config.toml
n_layer = 9
d_model = 640
n_experts = 80
experts_per_token = 4
d_expert = 112
d_shared_expert = 0
activation = "swiglu"
moe_layers = [1, 3, 5, 7]
router_score = "softmax"
normalize_top_k = false
routed_scale = 4.47
balance_loss = 0.00332
balance_bias = false
init_std_router = 0.0138
lr_router = 0.000346
n_head = 10
n_kv_head = 1
head_dim = 64
vocab_size = 32000
norm = "rmsnorm"
norm_place = "pre"
norm_eps = 1e-05
positions = "rope"
rope_base = 10000.0
rope_fraction = 1.0
qk_norm = true
attn_scale = 0.125
tie_embeddings = false
parallel_block = false
init = "normal"
init_std_qkv = 0.0269
init_std_o = 0.0
init_std_up = 0.0269
init_std_down = 0.0
optimizer = "muon_variant"
lr = 0.00235
lr_mult_qkv = 0.4
lr_mult_o = 0.923
lr_mult_down = 2.0
beta1 = 0.95
lr_head = 0.00603
grad_clip = 1.0
warmup_steps = 50
schedule = "wsd"
decay_fraction = 0.705
decay_shape = "pow"
final_lr_fraction = 0.05
batch_tokens = 131072
seq_len = 1024
doc_mask = true
train_tokens = 607600000
steps = 4636
dataset = "wikipedia_en"
Below are experts of layer 5 (counted from 0) of a mixture-of-experts language model. Rows are named router (the router's row for the expert), gate (a neuron's input weights, with its number), up (a neuron's input weights, with its number), down (a neuron's output weights, with its number) and show model dimensions 256-383. Each number is 500 + 40 x the weight over its row's rms, rounded and kept within 0 to 999. Numbers have three digits each.
After each expert's rows: a language model's description of what the expert responds to. This comes from a sample of Wikipedia text that the model never trained on.

# expert 62
router:518548483413496425510452507504448477519540457542435517469530453499432469469514517495495481526471447408499517523551496524583508472471491591514479497516570456494504496506557449428483455490469579484484549545487538519487441527457517453516474518508495535520451546520431469487515474562450444509542464516454455574483541467504524494494475480534491399543472545493523454473475539462487519457497
gate0:536481490433550480492547566438514498520487472551441461457543455520482441521514525513501507475435480560499522525514535460571478474411491568434413407528527544505561553519519488467416529535473568548508511462501512476519455446472482523512454518523481516516487513570478460445529489585475447547518449495499460533461484473478486441478477469456486467575389503520459541473520494469439497505505
up0:549467425451518466474468488487463541505548430532462469483529526487436371487508473523474488510537478538465452485517548541582482492496472519451473487447570518436519458531543439534549593445486478526557503457514580438441482446539494485441464544511496495579481496448471396484555503529522497573582471441473440539499562486563483442567513460558544529488492507434502476423524454517422463497532
down0:486461569506512510507516531493527513483557446551558463521488460518563554492500517513502517449505491499488509490458419473484529584503489516494476471487427606446446452465468516489536469570443514463558498526514549521551504454492546508494498495496501524516554521540483519624507531450503537468400548538473606416377454516531523426551550512460478494489417561472412493484465477474490481469560
Sports words in athletic articles and tables, such as basketball, football, medalist, NCAA, team, round, competed.

# expert 48
router:532518539491411539537521534468482504525518483547475436492492483520590499477518472435592514506518472515468474572466454444505485479546491472490502498494460487510550539516476511554514497511524543540507492508468530510503468544559552542429495519438490441484515504477511477500571517450522560488564538523468562468400505481487488462523565390518507434623557483592451460485549478501375514485454
gate0:513529493463500440494478508541543546526529511559503492465535534534483506476519461556541595462530532432438458454479479477491468462490522447543486499502493488537543515442463559531503549488556536485486507580468491471551567470534461517598431484476525501477453514458526430460477515512552537456480473493436528534453477495468467499474508445532557454539503583527523571508474474506417541513471
up0:500465435532443460563574514502463581542511509448484455495513477474569498515530510503494429563508528526479573539497462503541470426507566525538510526493500544471559524534563522464383477491469510490523488493517448519441513530625464494511431552442478531463535535469516502548492397550534528436412497515468504453494535534452513534583475472459466562477495488460545563492514464546525459484522
down0:484533526545533491489437495446467484485457538512539495494478468506483492564553439493533517447484516478478495460472498380530522494548536479468485477537528521537481478495510480506569492522559480520506495500491463439482568546476476522471524506500585512574493528514507447482515484508501512548471503519506546494446538553443454456503571501571522554493497537461480538526421571446449506502484
Narrative action verbs and their particles or prepositions, such as wrote, returned, breaks off and comes across, often in plot summaries.

# expert 10
router:446558563489420503486512543517575477500515476492502490499503497476502579503553494558470443448465502460447442512456422464468506487468513544590528497503507510462484502525473483544426539532531545540502537476546525493557443492492550504508470546526524478491481487449550536456460515461502486522502539467512510442490448547437436558466560518553481473553519474526509515463427502487484504455497
gate0:522550488505515562502507509506502494486546388461509454477475486530430418494453417484476465465495481452538479542512559538445489511467438493498554459493439510477467586568499568566523530465548499501470510510463472437523508534565440417510519525488507434487435472577528524502545482543515465493514502467476535442610503483481537526519488479497529487530485521457447490501518543567481465457443
up0:572516422552558519515482535511491548490491515438526447494458522543464486452493492492461449542432511454557513508501572468465469475482468426458591405504437454476511530557451480571476469482498534494530556370558446417456458491606489504450544567478460463458449462571557451514526486542464477419492465536434478478518564569450474575507479459518554449591490469480515467534484516564559489533506
down0:438439520497510539492503467514537533493472484456485536461439523522494461470518558453555503475486477513469414578491540503514620406465563532489509517531449451501493446506522469523532506486426566463457467437514546521476445574559518510515478546501503562467491468520541503489468494461575441448505438489479541510625573463477537507503523577572477522537486478507402544499506515603533540513501
Forms of be and have (was, is, been, has, became) and some prepositions after a subject, as in the program was cancelled.

# expert 43
router:550486566514486461394483528426547501528474454506514444468482488484467499531499426550455500527498502487541546507435477571479455434456504549415557513506500507436576519472540507450560452490494422503493484491524511547525513524481536495514443532433552552567507493447483565573452471479502471490506531542587428575527480496477456522498472494534482490501490470558489535518547482520479515517530
gate0:443469465506507503472450500466499526443488478498520533530454550544488476464473446470476462555498508514523513538541465535510465561460519543546508516502460524430402485460513471499437454549482507469532474498518526561390482422547598564528404530495560569485509384451510571544514492496524457421504492484346502459415548553516455531467471550457464487511467525449544478553435453437550453474600
up0:463456459479531483480442520495487442452466498449534507536438570488451528443487467548465477494497504516516490475530521535534518466490520605520525483443463490430517435423480555510528496534498480489469507487509663555463480450541610529494443568518496436483489441458500547481542563479533542457468450524416492442469511465519472502442480472499533520381487582517505514507507507497413523542517
down0:432431478491518515451449509444507516413534515466507580492466498564485569495503500568606470560441543460491503402550513551438515528516591451486509550405585455492501568560533467545455450559474488518526475530499434503493506506481494499468438530540542549491472485511496527476501554390479416562450565496527511507471489552490444530466537520520463520469532519558561516510489490484482499551428
Numbers, "of" in counts, and quantity words in statistical phrases, such as 105 of the 136, two-thirds, million, entire.

# expert 34
router:448559568533488556449475500515466432527512558522492531539478419568494502486520466503498434536458421480491524463548510536438484511485534594391453497514421485469445456561518538537459491508539528536464521536529547501467466495498527510538460493495465503535466514555512503516427466505533451550469501478476463448530431527451535511509481518437494515463465574511438527511484535506545482477534
gate0:462486456470460460478504509436463524457489574487416496473520484452544495462480522534489518391430518485436527590494542456460520467529454540506543566427429448559591583488519476459494541443493482499492485504475450550460505520467585516486533481471449483516578481537430498440509460430492450477569432488470478517465465455504486495464526464530507473510483469571493552515446511520523459526540
up0:386522532500453511496518483469460513442557521469469486512495554512544525525477518511437521487510511496426556557539479511530457443515474572532560470517479458538580506483464506536527459464478508470502452452502462482577492506451513534426460511529494546486478475515459470423545490506559454501483471476496470534514534511496570509610489550492491465519531474494557504527472489534514492537485
down0:499507488517511478481505461536575480505497540510485466484513529505493494483478468475468527495500484477467578563469482477514582448518435468518474534465516547593524589587457474465493579541475574432454508485482470498502480496478498484454459497521504523573494527519512569431407519492497514534506596478515498466534481543460495446571532551516572478467452480535528521476534479483530422489492
Number words and digits, often in table cells or vote counts, such as two, three, 7, several, multiple.